config.yaml
num_hidden_layers: 10
hidden_size: 256
n_experts: 64
experts_per_token: 2
d_expert: 128
d_shared_expert: 128
hidden_act: "gelu"
moe_layers: [3, 4, 5, 6, 7, 8, 9]
router_score: "softmax"
normalize_top_k: true
routed_scale: 1.41
balance_loss: 0.00426
balance_bias: false
router_noise: 0.3
router_bias: true
init_std_router: 0.0308
lr_router: 0.000766
vocab_size: 9671
norm: "layernorm"
norm_eps: 1e-05
tie_word_embeddings: true
optimizer: "soap_variant"
learning_rate: 0.00385
beta1: 0.95
beta2: 0.99
max_grad_norm: 2.0
batch_tokens: 65536
max_seq_len: 512
train_tokens: 339100000
max_steps: 5175
dataset: "wikipedia_en"
Below are experts of layer 3 (counted from 0) of a mixture-of-experts language model. Rows are named router (the router's row for the expert) and show model dimensions 0-255. Each number is 128 + 32 x the weight over its row's rms, rounded and kept within 0 to 255. Numbers have three digits each.
Before each expert's rows: "mostly gets" lists some tokens that are sent to it at least half of the time; "gets" lists some tokens that make up at least twice as much of what it gets as of all text. This comes from a sample of Wikipedia text that the model never trained on. Tokens count by the router's weight.

# expert 37
mostly gets: "ip", " sign", " Prim", "uc", " Rec", "oc"
gets: "ip", "ac", "P", "oc", "C", "if"
router:108171102131080174156077149121104097100120104121135151124098080101127161110097103096173145094138148108187157107118039086084148074097100150098117230089158114166129129105145184166133150161104089129115146066110160094096163184155138166163175121154097144069165197124097166143100134174143199111136113176173108094120098144174061140110118105099138146090140114093122193092108124086089115096131188100106179144113118091137131105141184105152136133133135175128103171076139174087117145074133081118110205050089147118148080141147103116137096069090162118118134124088107156157137148085110147151152125121108112108121176163117102162122114162139147166158100117117121125090135150107084167100118163101133118161152128191081144081118138140191092180122119166147092165112161154161081116159104084

# expert 48
mostly gets: " the", " his", " its", " her", " an", " a"
gets: " the", " a", " his", " The", " an", " her"
router:130153098122158143107118134092137103172108110086216080079121116128163069125119165107065109167144153168178141147073153080121148059102119100155112108118130172080149139085129144089107169184114151162119141136070137150100116127150099157090074069146148153163099114120116114158119163170102113073119132125136165123144086144127197096178176065155127146159127135152167082174112179096133196155118160156173109154093126149122148147144115138128146121122133112163127116095132124066122120141158116113088084126143121051068102055095185089131091112129127135140180110096108145167160115124136208164146131113147180099082087159124087149055140111119110081144145180132115131118148105175055095141175146122123127073135110133091161050115128098154063057156122135175154088123151126097090172114110154

# expert 10
mostly gets: " that", " which", " who", " but", " when", " to"
gets: ",", " and", " to", " that", " as", " which"
router:034115149094175109092192100088112111115174118184116139102108134124077118114113098128096160143184126127076097106082172156122160151128191090154119119107154088107144097084158151124091114106172132091107099138085101148119106104077139172161085103119112142199056109136049153159118160154103156158144163112100124134158114192117077132096151145168134118136167130183181137133142142108102122130142163105092174138141128192147097183091135157140118179125160161121134134182145081109082147156166119194096106104160157150114097147080208092068044165210170101160164108098158107153121103136122129103101152055149167174110097140085099056132147101126148132115151152178074085138120150139129137114130086122134137103128132135161135121099146137079115055096132129078118145118140159101114090166147138

# expert 19
mostly gets: ":", "):", " :", " Clade", ".:", " www"
gets: ":", " /", "):", " •", " :", " www"
router:112110093115122155124173129141113175162109140060077137098130172164157153197192121111187165172150116113125096100100175097102165133129104131140074161124141123101075151140152093163103166147105177139183159134170156172139161066201169109143107119166111145120128116107135144107153158144083172099147125160108067131086110145055146095138058091158177094153143167116116142149125093131150096105093120082086179194107130140165122079127126160163118093118034098097112166090116154164103135089135122130116152120164189100090116116070078110189142118095129150110071155137091152172157182081119124131121128092090094093083184119111164103112076148138121081092104125125096198179118185123111123129106117123134157143122102151123119077166116174121188129168110176156134119110185177165136168158104121

# expert 3
mostly gets: "Ch", " W", "amb", "W", "St", "idd"
gets: " W", " B", "B", " T", "W", " L"
router:174122122094184134110095143177141096062089156158092095115159090099115143099158161129132097069143134158111171171197134108147130123110146116089093149113104087091145121159167131165179136064136136140091081189136126112215073130078123170141117155109117117132130188108167133132123158105143109122164119069147077136188086134135167164094097096157140102117103149124080113150092098138151089120092118079122089179132066044105142143091091088113083077167103157156090143078151096106103131120151128136178169121099138143161133154167117077147121160134086140117080102114091086165096153181132120148150169116159137160117141112131198131161118091117178140068129080081115120156115094111066135149094118107110152108219180162112140094099079110114186144122142152154172156143108166084083180117073113

# expert 4
mostly gets: ";", ");", " —;", " ;", " defeated", " Succeeded"
gets: ";", " as", " =", " –", " and", " —;"
router:133085125100098106180163097102158103163126077149098147157189093080142176083097103125105091151109127149156124127151130085154132098052175129174111140114147153194170144084080134112121117160062163117128153128135177145148126099108129154143044173073122110114118165128086131149130116105119142128110100181069080114125123141178134154093159096177144099107141129127113080181127137166098135138127115066091100116169113111130158096078141155121129133132089195072110160120146158136148091106156063122190176118097149134138140153061118122066137139093186092181149163092092146153086140102092137173114079145177139069122085153228134115116093125164124129061183130144114112142141149085124137170158129101136091160105203143178153164105084180131156142164131136170146157087139124089083141078134099

# expert 25
mostly gets: "|---|---|---|---", "|---|---|---|---|", " Apps", " Votes", "|---|---|---|", "|---|---|---|---|---|"
gets: "\n", " —", "|---|---|---|---", "|---|---|---|---|", " %", " Votes"
router:064074112177150148201120087141165075135127131174098143151142128081120137099173116135177092157144139066153143100132089079133122115127098144156182186113106119194141111145112120120187155118131170113136152086070156154159154077122164075143158129133079163123121103131135134099129079098166100127080103139082103129153123090108151085157092097132077137158128113146099114112154160176107146150139145171198132188154146088152090094132187101145149166138166139145096151058075144105118146130107152114166171080096187126107170139161138140104172203122079079063097127169114109093100149096111188054123146142155106114134097163167158193088152097140121150085106101073150154154092158125139120123074152126133160172205140133110121127123141159149117157085139060142199142111110064117092114100132127

# expert 13
mostly gets: " States", " British", " London", " England", " France", " Japan"
gets: "o", "ian", " States", "i", "ia", " City"
router:157098106102131154101090155127137138175128117113153107139118088108045133113104204114165123183120102174121158126179086113166146107174116149125094119125071118109139190138105144119110157180182124095110185069171067112169136089179121133115122103131141122149125132126106114087112151160130125190150152081103069122156161128147150090100135132122171097194134163111193129160110148100139155147128119104144077166065178109103113120132138150100085090186138138131133137098111107184107176065137089154111125077081073127139127177122200165213125081116048136138103122106137164099165083117132095097135150175149126165127132071142109086130094149122168088119205121079150160163148200113135100102076081083105099158106161135147137149129119079145101105167156117096127129109144103201139152074146181

# expert 1
mostly gets: "ator", "ician", "ist", " politician", "or", "ologist"
gets: "er", "or", "ist", "ar", "ers", "ors"
router:173127131109121093107148117081087133213188175122085109162100063174085100106166076074119109150105115125089148190115130125112149148133149157108149184108119092095159209083099088144110135129162094171130139114150160146127058091093093092123177093145135126160125073179157113160114107094050121121159158143132094120164058172155115099073125154080161129163101129195143110139161125164145115107090114154091169114119122124140082134116156078088096147114150115151138113115109129121156101138112145152162136160145089177110098137127117186153145082135143119127089148145110134159099080130143149079141099092154146167151150157121091136108161186109188114184109064054108141147148077129132132107131053105143139146137148068155070139166176151089187169168103061067112150106160114142128114146069161

# expert 20
mostly gets: " be", " support", "icts", " create", "formed", "pts"
gets: " be", "ot", "op", "es", "os", "as"
router:172157141094135112072130107115102153105108097152164162160134097153137140148099078152174112154078144101080062133136126106075125122171126124139136119122107104151146156136172140124173092124152148161124183135111097113163151142115155156112116192182157169094141128112175178112135168118079175154112148052145137081161078165096196158108139164104130124144106103142100124109114096136103106067132169187076097096098130113171093138106159167148117152076124123158175118133088104132221116153149154158083083099164137102160069165126100133137153192171159063170084218094115098091081132111134102150126088166065116160157109108099131157167153129112082134116139185115166101070138148098130099138129150148134147133152090142139039108112142118165101129140069192136106134130155055179167088104072128

# expert 9
mostly gets: "==", "===", " two", " all", "====", " more"
gets: "==", "===", " two", " ==", " other", " three"
router:128132122117132124118104059115172063131130131095174132152179119184170134161161059129088085120192126081125150085139139133160154117101152173085099158115145139103100119146094172112137066092137110142171116144071136187132142130160150176105162104132085184110121061148179101118134178102099094166099111189115079104097166169052118162133155114098119173112138142101190138098121102151076141152160135139174078079157158131148146149164085116132127148164125110134129119088108109144122172174170083097046184118141144068112102118115152169081089122082035150147145097116118137165128148101178098119143158122168129101148086099064132167145127162171117105172157088155166149135186117150162069148166068082132129107105081119084119141139134108079116133149162147108136187129114093091099104115182126

# expert 40
mostly gets: "z", "á", "ö", "ș", "š", "ä"
gets: "z", "é", "f", "ur", "ov", "á"
router:194117138133136133179081133087076095116093154154130083089112160127101179117068167158152133133059139171111109088197153193107145221157096129115175102098100145113128079172130164126165105159127098129078133125159157145133139113169175148091124164069119103132135155191118117121163140076153131088132117135102119110078109130091127115123158125146149104150112055055137136141156113129129106097142166138193123052074154119090126179155104197109103136125164129076168048122176163134169100127167080088105141130086070113132194168126100118156152077173067135105145159144100139123134118091145105086106061114158071172141115137194103081164148089160136109101120168122172102122115182142142128131097167142158118131133130145073120166123112112090118148129111134106118121119096117197128127198137135

# expert 46
mostly gets: "ges", "ers", "ons", "iers", "ones", "ians"
gets: "es", "ers", "is", "as", "in", "os"
router:170105130130131078138117187109087091162139087127194142111217153122112076193090094105124128102127134108068115072130163149144088133100086131086149151113141098117166152133111164090156136109153141124061147107095094179147084146161104049126164141165144137175126134160138085120139092112103188103166132142177126090115175171146149184149090125175167097134066131124079129115149092065111127097177157084086114077126172077123078123140137142132106090159149125121087084121137100134097147144080110156116162135154092109153150155132167176190173107195123115110114103064101160111112102113163162100144130091103105134182144107134185126088131148066136109135154121085160182128178127129214070129144145128155174163108097126113079117160132144185143121176137102121077179086112176131123169160125084

# expert 6
mostly gets: " air", " win", " min", " winning", " break", " track"
gets: "0", "8", "9", " round", "7", "6"
router:122151149204118174114067103150121182133113164150144092079099141131129138126108128116119165139097093185164148154204137169122163096146134156145087129173082142147079092191123141177132152100147134129139134144183108101141113124145133072178146101123113125113196123103064132103136091181141079165140119154123094130146101091176108134100160128116081183129154092134113082172114153135081176153145151120178090119105125061128128166066154163101132163104109123124110111103152159187056081101109102179159105114106094077120100143114080113156127119078124172158090096188139139099171123074052187125120190198114134131109145133155166171114126115117119144133116129085096207109136166078097158173134143143126079112100107108124171114065157105158156147145121109184156088090076144186123160098106074

# expert 55
mostly gets: "ated", "ted", "ized", "ited", "ised", "ed"
gets: "ed", "ing", "ated", "able", "ted", "ate"
router:107121127113187182157096110134085140154129167131162101129160128170154101125101128169104116206151144152147075154123111145125157086054189172127133092117180132104120123141129110168170105148154171093131123124166099108147091123096107134112180144148162105123148126119119103151165132154071167090168121182139110111169149136106138171156137169081144182093154095105115076125093104132142131124116172107153053102102132186123107132142158098135136131129159102175125091151069137116117072158147145127108131187126132128108108048142083143187125148172102086136115187122099131145171149125139081145208093078116116161060082119199128142125111111089157023135104146149136150150154131132153074142120075084186161116103083070161107191126124162138144155078102149208170122108102087115176078076113153

# expert 33
mostly gets: " they", " there", " he", " However", " later", " having"
gets: " he", " He", " it", " It", " they", " she"
router:141110120126083142137138141214094139137071074152148113156159180083156063113129151176167166195154180152068180099117122183141076141132106082152122112118106176162093101140153165145165135137162168110073102101117138094097135164117106104112178121131129162103128149113112073102149172129120125163138129098113111129144106085148130143091157118173145111132094142078177108146163137139118145138100076123143099108180089114149141175110151133158176132149094072101071124158104068078127112112089062086150070073095159101083164170073191084133088142149070089093150188069159078126158117137136176132134145103130092101134084122102135163073116156160086079174102137128135179131176148093170123121103142159130104055142128101146123114082104120143117093110113123147191138190095160167104180102170127

# expert 28
mostly gets: "gin", "ampa", "aven", "azon", "rian", "ierra"
gets: "on", "an", "ain", "n", "ri", "ale"
router:093141144123104091142101112119144141120144149135156164089087092141102169085172120217108167191126184109084206126109125099182127085137104163159111106139087090116118121128089131119175109154178118134105156073130134116139208179116087152077082146129134103140076153108146125075157121139179104198079155064142089210122106097156094071140079165145119069077082127168119125142092137158166165088171159113134106174109108156192170131154147086118095122105139113098123157093146183142128113139090121202076089139138088140088137158122109138165171147139095143187179144101131111101095103135168116145118072102108118123193146170066082141076093103142091117110164089076141115135116119078177148151180122151123123162118093131145112096118110128106153113147172131075077161137154162126163098144143128

# expert 56
mostly gets: " for", " on", " by", " at", " with", " from"
gets: " for", " by", " on", " with", " at", " in"
router:110168135143140120110156134143117160136145153097154147107140111089125068100089105104095078119135140116199132100151101133133110072133142190090119157154189170144169115146105076108118046141176122175150148160056147124152127119133143136044133108189157187173118109103100143100111140133082128101132126111034162103092116129122167155103117153130165134122105071138062091117175118149118148149127068167125159120141133169116152116143128150147200135140122140194174144171145091148160165116118075129108143086169144078133089153099147108144116149147177143127108164107108068136125170133082145077086159104151134144088177119115118145155119085126110164081144154165090129151122093188163228116126124164121177071079108077143127105145125130122180150050169071155155064098155090133095093109109069

# expert 50
mostly gets: "2", "3", "math"
gets: "2", "3", "4", "5", "6", "7"
router:128122080115130147090106131129142112106153162078084141106108180178138134148166092131119124102166082178133157112089162168234127070136182122141072181155140173122143057148105109147138107123088102100146140145088124123156102143137157106132146159129087164155150168072142101102100104073149077166154134104170117112121107142129196102117138118110112073169218163126090142123105135157143084145160127074170134090148142134094110150154112120125140168132119186192124160165149081145082106081097144167099135141180091151137130157156071083198120094165156113122113079108141080112136172153172183116185155130126158189156133118177150144134110127111131087139094088093132119148051153078129052125083134146101127094126124146075072063152093085141126147126083144109139167127146151082099079175093111

# expert 29
mostly gets: "ō", "ih", "akh", "u", "zh", "uk"
gets: "u", "h", "i", "k", "l", "r"
router:150149122143103116141130114115203110103137117140163127079140207076069125117143183142122094122095115163101151119151165113129102110105120122133123134155144134167143142156137071083110138163120125159078165095150111066117079140141146161112113101077145156142116141115155103116141146113154133113105111097130139108112137119145136103166107118152133113152168102130134166146119153126149076094163170119147152160112081109159119122156102149131081060135086051096105114124106191177171097134131163105078099179207113179158161082108171117103206157122151178056183120090117180126061150197188115134113108169139149206100158133146121054132115057180121142139158102140123057110055093114129106100073130165162157113094164159080148137163135131086080170122136133107091112173189150200118085164136136

# expert 24
mostly gets: " \"", " re", " con", " fl", " pl", " ch"
gets: " \"", " b", " l", " re", " sp", " con"
router:115141094122133124106146152133103105124147081096183076152106141116178119101116114138090142088095160109154072132140106126175139189115141175161125188114134154131140077056151153106079093169100153153182118144127097139112093081112084088158111112148156165067161107093104150125157088089169144163120120166148176099194105154160078120160091175157156161145137146090166109118123145125089149136119125137106140074159096141162163079139113062131140155182139119186143137103177123098218136117143088054143095111142088110081155166140129096107057146091134159112153084121162144132126104112046143135131131156095137082139096153130132151129119115107153148108060197111115156101152191169121187161115175149181107118144112153130149173108135155094100060066067193166094149165172123088100158115138083

# expert 60
mostly gets: "′", "″", " km", "°", "%", " sq"
gets: "0", "%", "°", "5", "3", "4"
router:154148164144106125189153193106139107045157127140097154158104076109072119127138111153098104129102133188145158124139070126096131053198114093152152159094042083109135141088106107136073115099134118109137140182160115134072148089115084126124112183135123148162155138104066120134165141139119126151122052138115092152108145093074100135123111174086182139154151147166147159079162062158166113097118126152122131182176159130105106186132103085143154134115157141127128109123113138104051099129096163103133133161103152150128079114188180138132158123085066108176186087112131150131174113137097140141116094132117109081117164102132060069161158137131081090146082107145109178155120126165160179137149134143099190153093126137104184134144221153129066145129140119158106076186139099158146125121092162

# expert 14
mostly gets: " in", "In", " near", " within", " across", " around"
gets: " in", " In", "In", " from", " near", " within"
router:113135094105120082134166122185139097161117161174105126095162083119156116145167108090123089122189139150104141121177113153163106136138116053078054105121120071174109111141133116140115145139148153117161107098131108113112135108125099182099147159161173091144142120114180168148210169167093062073149123139120136220067123045123112172156075115171199149119082076119115207148129113107149105127141109149126148107064162157071132164134163132106155144168103140088164182115155108128085072123178096111159143102138126163153139154176137156132197129106076118227117130117112159156138120084141120124143104081147143097135124168094125087154095134170096100121116136142108108129163109088132129114135152143158157116169109117122106084101108178105072207107167122155096164142131083041124125119134104

# expert 36
mostly gets: " &", ".,", " et", " ·", " (", " ,"
gets: ",", " |", " and", " (", " in", " &"
router:151089150168108112090126134104122117131090092133120176104141149068131179171098110125087132050112072180154191089181090157158109162118205118077076090172156173162077070123086127067100157130147152179119099180099135147109135091152189091169083121119170052167147191117114094079159090121116154110136164195080102184085119147087106139103155102177152065112113092168125154102170146108141155122110133112117154121129090159076155103164131125113122104112125161089170071111179101178127073184143140140087121104119182137135124104171148120161080145194131118159155147092155122161098150121167096126136148120132141152112133118170098112149123124105191079130173162116101108122138135122143162138164127079090112082167133077152136113136100169138064091140137119138116171076152130149093141169117092

# expert 59
mostly gets: "=", "The", " known", " called", " such", " '"
gets: " The", "=", "The", " the", " known", " \""
router:143124089133140108144105150113068117121171109148139073098172202172182160132088088078144133086106123117107118105151082120087163142178153154178078157109162155167147170136159109120112173087129109116161076116181161172148128117188072154183145154086121114112175107169163140091107126160165125145129145182175099124119125151184127152129143106119150083048148204078167151166145126134177135129115162101181122166110076141169145162113105154097143141114126153125110091126121097132139147073181207090121113103138141120143118150119095119067129134131121123101111162106117054145046154142120086093162142092107075176127114086118130148118106184129145085095142190141150117142162093146092061147115139120180085158039130120158117146097071045119158148095150120124128136142143183091129087123092108

# expert 27
mostly gets: " f", " d", " g", " c", " h", " n"
gets: " c", " f", " s", " p", " d", " P"
router:119161203166133082119116191136076146119139136098114157124130083131156092136156085151156134127131199153131156185154133143129142107077102111149114181117093126120110084082166139154063138113068135174127116125096154090134087050052128109112140098145126116124086119157104138205093172119118120106132150141069127131088146151069064203103147130173160157105176159150189160110166069133226108094057099102108172103199132148118138136094161154147106090146097087152085167125139130091111131128141099116162147107177123107136131082162134124125075124090130203130069119134120155177108157131136167159162112143101136084145092123128142105111172155135144163143101160114060151136131091140130125141106175142106197101171107146119154191132143124096103106059083146196118117109134128115108098115075107

# expert 7
mostly gets: " I", " $", " X", " II", " Sy", " You"
gets: " I", "y", " $", " X", " him", " II"
router:121055152159096101138170176106093131147139116142111093193163158091077108152140166158143140099113127112126077141148181130141120104193132097099121171105118108145053157181146150165140166093090127090101143125137148172099160115151068172124107106079082136173165097108176092089090125118188106139144181158148096055125112117134156155086178115124128168138121156063201114096122092103106179158149144091109133068107099137048147121132153119120067097094140113145072088109128144141128118069078125106152176112142120140133127120163134160178097108128135138136140142168135174140131177112111063101110128133107091078140122067172110145124166124139113145101158097141099126220163104116149102110118161123175140153117166104158123139041160108122114141124154189085195068101164209158133092143118161

# expert 26
mostly gets: " well", " first", " same", " each", " very", " least"
gets: " first", "ly", " well", " one", " second", " same"
router:089078170102136150122157131122154165110170152144163098129123165125138131084167111094114127133175084132118195181065169172170167091114120107179098130197092130162077096116151146124144102188147116163085132140121134127121116179088090086049081107131133161146075103089115143106109112133123121135120177065148060141127123092182125087134105131102109104134138170110147104173118087153158117141181197173105166056152119140109164123121103125091153156169131096103049175127139117112133166181204133129102083165118124208175092141170151117100140116110177135120133119116161081128112104183182149127110157172085063073140103104094109149189161128186085134126139121188163114123169151077148107125137135115146117141155139119138189112114126142154085091172110138126141065132141132177077113089105176

# expert 62
mostly gets: " ft", "⁄", "×", " million", " pm", " km"
gets: ",", "0", " |", "5", "7", "6"
router:099137150160155170177099131198132112100141138107113138137139131117094137146152149089158100078108095144102121099159177115114193153137102101230140145144069087093158158128082110130120095136064161095148156194125125127092136160094104095122149138093149145146098103143104079160123071072238131170079143156100097126067127121156072136069142118124113141113133141142116169144155090162107176103145081134086119119139188092075183153162150129139167180127121181170178133111184135088093127089138126106158141111101164153084151137170141125153119100096089179124118153157098096091191139167083167177129074139088119149168187107156126069102167074176099167169060073130130131135133118143124118165059162151180125132136145148109118142102119142142173170081159128162119128124098144145119166113096105

# expert 38
mostly gets: "–", "/", "-", "—", "⁄", "−"
gets: "-", "–", "/", " –", "+", "—"
router:110132126124109175194118116068113145111089079164077138118149156194145142184087149154118115080178131082129164151099090129114083108138093179134173110152177125110136105104136136108087156068147223136151152137101143130090143131111081130155100105137088111161081139115121124138133108101121113088090161110142163121174141192060121145166116134116087161084129078113112134143102091095121132152114128120120100157095127143135141125150067167115150132106146144139158167191183092148090123113123143120092128140110179168159122073147088072106159123180133180104108169104126137165130171149079089119155118137171094122140153092119113169185175124167175062095117171064118072058119081125094138153109069178081066182136106138103154119203174185151161146166138134177134098184099093133190120131148113

# expert 34
mostly gets: " USA", "OR", "ST", "SA", " ENG", "FC"
gets: "S", "O", "I", "N", "C", "V"
router:078123103071123143126117072170091119166159088106095178114168107076102132105193149182092135178110149103128079121206096117066094099134109149095136125146156106082148121128166110134160101073103148103149124097139116112163143164070105188162172158094086104121133179133125120100051173131162111118125121088119110086145128086134076130097148106155189129135105125124174110105123104162075141152080139124137094114137114116112146142160119161153141098108077166105132135086110117121076087074146145123170158127119189117129153166141077137141122084118070143138112173090109146156107164125060115136110115145172125160127168125129148163131134120122153153120147100101152103208120091135106173112144149047086094171084159081100171141166074084141186156183193112092105203084193193141173130156148097

# expert 44
mostly gets: " up", " down", "aptist", "inding", "rown", " eight"
gets: "0", "5", "6", "8", "7", "4"
router:102146154105136128154106092144123116164139148147207139165183154159162162132113134123093063094158093111058142165128137148096112148103093166105160170146141156103154129161133077172118160169082157099149095089143111091145119173092164107050172056125109139151139138094052114100103131167152090110149111063111169107118043131114114138190143121099127198141112099158198124134152079174123166154145116085140070135125145160147168114121091042066141200136143089127103171162120092164150094150146148106156131130174141149139145151117108155135142140123127121079101133148192145158101157104144200155096118151113136102097102165148106091118097138117109115079063122101119059108095134137121121138136205146087122120082150142079136092107133076165164125072130079086094090110098142152093173157091157

# expert 52
mostly gets: "CC", "ED", "TA", "MA", "BS", "IC"
gets: "0", "D", "T", "3", "C", "M"
router:076093176128112199145092176151164105109130135169086101144146119121117135114128130151123159140130115090118171133170088155098132104126136113081143117187142074118115142099112099173146207087085078093169078115141087133114118120173135168153126147087087050154196150131137086071093166176136137129102131139138100057172126136102135197132157107090119142136131108134131194123137075078107148143131156081134099186167071098139136152120081062086094069114132122135082163096167134110110097109130170089165180127143156127172108155199066115165156159078137112112127083138189170161104163071065108126116151130144172107115144143159136135178108152106137093126187072084139140154095140154119120159149139114178157155143143113167135114209115083161156175182125116092200124108146135110129132129170117

# expert 17
mostly gets: " of", "earing", "osing", "erous", "ting", "itting"
gets: " of", "ing", "age", "ure", "y", "ely"
router:154129140141159121137146078145108154132176156151093074154134195150141089101131101106132108173168171124061077129084163102129130112138140131119144061181156120153112183129120065080147117078109152111141169174126121179077170136119127109129150126098159115102068095132152155181137144128138086137052172108116102104093143127116078179164126134170106158125077136148144122147076165133135132160168107152150121150142075090175151087071133173086148167055138047135111131193143105164089126165109130137110110150230158162171142082142119136121158124141113101158138128128075113095117240101126143157149088111098118136137098123086050167128139114155136083131140092176195144105144098129169078084165149133162104091127132155141094135069157090128138166127120107102119067114114136149151067118147170

# expert 43
mostly gets: ".", ").", ".\"", "\".", "%.", ".."
gets: ".", "|", ").", "\".", ".\"", " ."
router:131120149157150117118165125111147169138161122118098160134108068163145187090153148181154174152126102112191094098122116135123149144154140091064147138129152199080092093159126188125135155135152120156133057050159180124154123140136155162067121098110112140117157156172115146109098105136112069192138125134166131149152139150135126157139176108131120062133122107117116079115186130176100096156138176116108176125142132208204114071157033132124126130077100179108132048189152098154119089193095106149100123135202143145116134083110097127067167138163085154143159108165081103111176089104111130115071160086112127098132141147107116118140137166159103138114104088147163144060111140105087133121163084149087137045088144159096176175165140109126109143147109163169165129102134103082143137156125130

# expert 42
mostly gets: "s", "ial", "ical", "al", "ially", "hood"
gets: "s", "al", "ing", "ial", "ical", "ate"
router:142064075113048167118123081138147102130184161132082118082118104129095169175112102141162130140202161144154064184102174113142152122110090100177111119106172080103083064170109122138070116123060160133118137093163102112164170108083073094105194089112195123126161113037099106178114114161069157097109083144140098141132158118104117129111138078113153143168097107104078115074109172104143067163109087124112112145138117136119113137139134115158150173096166128135100138153124150160087115164113201129102105179119100080118128136147103138115131109184154116157109131141128144146116163109220137134182092100134140163082098141125144165081105119131095111146110096117107189127156155121153038133169118135156138152146140164103134202156157103111112137177152089185150143094143122102183127172149119

# expert 45
mostly gets: "pr", "imin", "ili", " ra", "duc", "ingu"
gets: "it", "o", "i", "il", "ol", "ro"
router:176155107143152123101161119114072095128088096138163093131103071169117162102134182132158060179106071173091080108109127153133152199119112103148126125127134134134132104150149175164117118109127125113110101099176102143117085144175209140107141084175080075108064139085151161166173154094101119056131113075112159114113161118143156079160161188159070163164137097086153077151098146177104141121105139168117109098162127135121104132057145163093156104132137070160139094191148120107150086182188091170112139167131071160120224099182131148119134128145177132121117062174114136117120131170120140103134091136129105116155116137105071148168158103144106109114130134118112144117090164128066099126082165124102107154186088186167108142127106044106102136129103170166093112164100131109176156126096138

# expert 15
mostly gets: " Ch", " Al", " Z", " Le", " Sh", " Br"
gets: " H", " C", " L", " K", " F", " D"
router:087131134207039152097194169119132123129098153129113085099099117091101119177119083118117086124104158099169171115167120118105074134123160103117115140077135140124145094118138117132111197097087167167149126095094098110129098088162146144113117130089165133149149148189138156112140121075181143145135125119115156162137158109110116113138139109149109114093176137091141133126191113077147128163074083114123169144132202109103174142133109137135048088140127126117169081067135124133158121085140160106160179111189101087076197122136194080120073141155070174121114111161192155092101104150098136153167128152124199141159113146175131115122131112075184162164155133090034084141107106131175126138093156163134082122093129140099135111102077128106183152057124158155077115141051147088108138167117134

# expert 61
mostly gets: " National", " United", " American", " University", " South", " North"
gets: " United", " South", " National", " American", " University", " North"
router:077064135153112146121076158131196126166132139162128138143141095119134149130111140101146087132197144193141176132175114147135105109126121077176084157101135110151131135115123088185127155138111125148175147129162090144109152172079118115147128144063196132180187102074097124110155119207135119127171125109111130169077135096118132127105140100099062098136144136161116189151097152156153173120199118114134080176111133110147098112109128059167181177196101144111189148086079131136132127190182127185105110083099152114140080094129106108134143097094176125155091157121171146140187131135108121113161158180156133133143183098105144081101073152086191199106149098104070110126145109092064151110113138108080076181103123088127114126129142173142133090130140092154155181139144096083086133111135181

# expert 39
mostly gets: "'", "In", " Th", " un", "On", " Pro"
gets: "'", "S", " New", "In", " un", " Th"
router:119205134179103139049102088154122157071157181113091062089112136102118137111073097129146134088111170071135115173098215174114100145135101103098089145139169107136117114165140146166192147121114071160141106094112182127130126119142063120093185101150134124077170194093140166113121133134105132132107093141125187134150107093071141113116119095141079126087131133126113154110109159062168137139141085164141145138123072139116153038184064128109137106133076145092099172140173148175149129084125145140130126119079174088094094147154119081140140200104145146132091145160195122172111177137161145108156139181094145069093155136116162117126090113123119140102165125145117125136136113135099147144106171095128099101186120153116156151137052156158192134119142177137144112171194156079089102162147095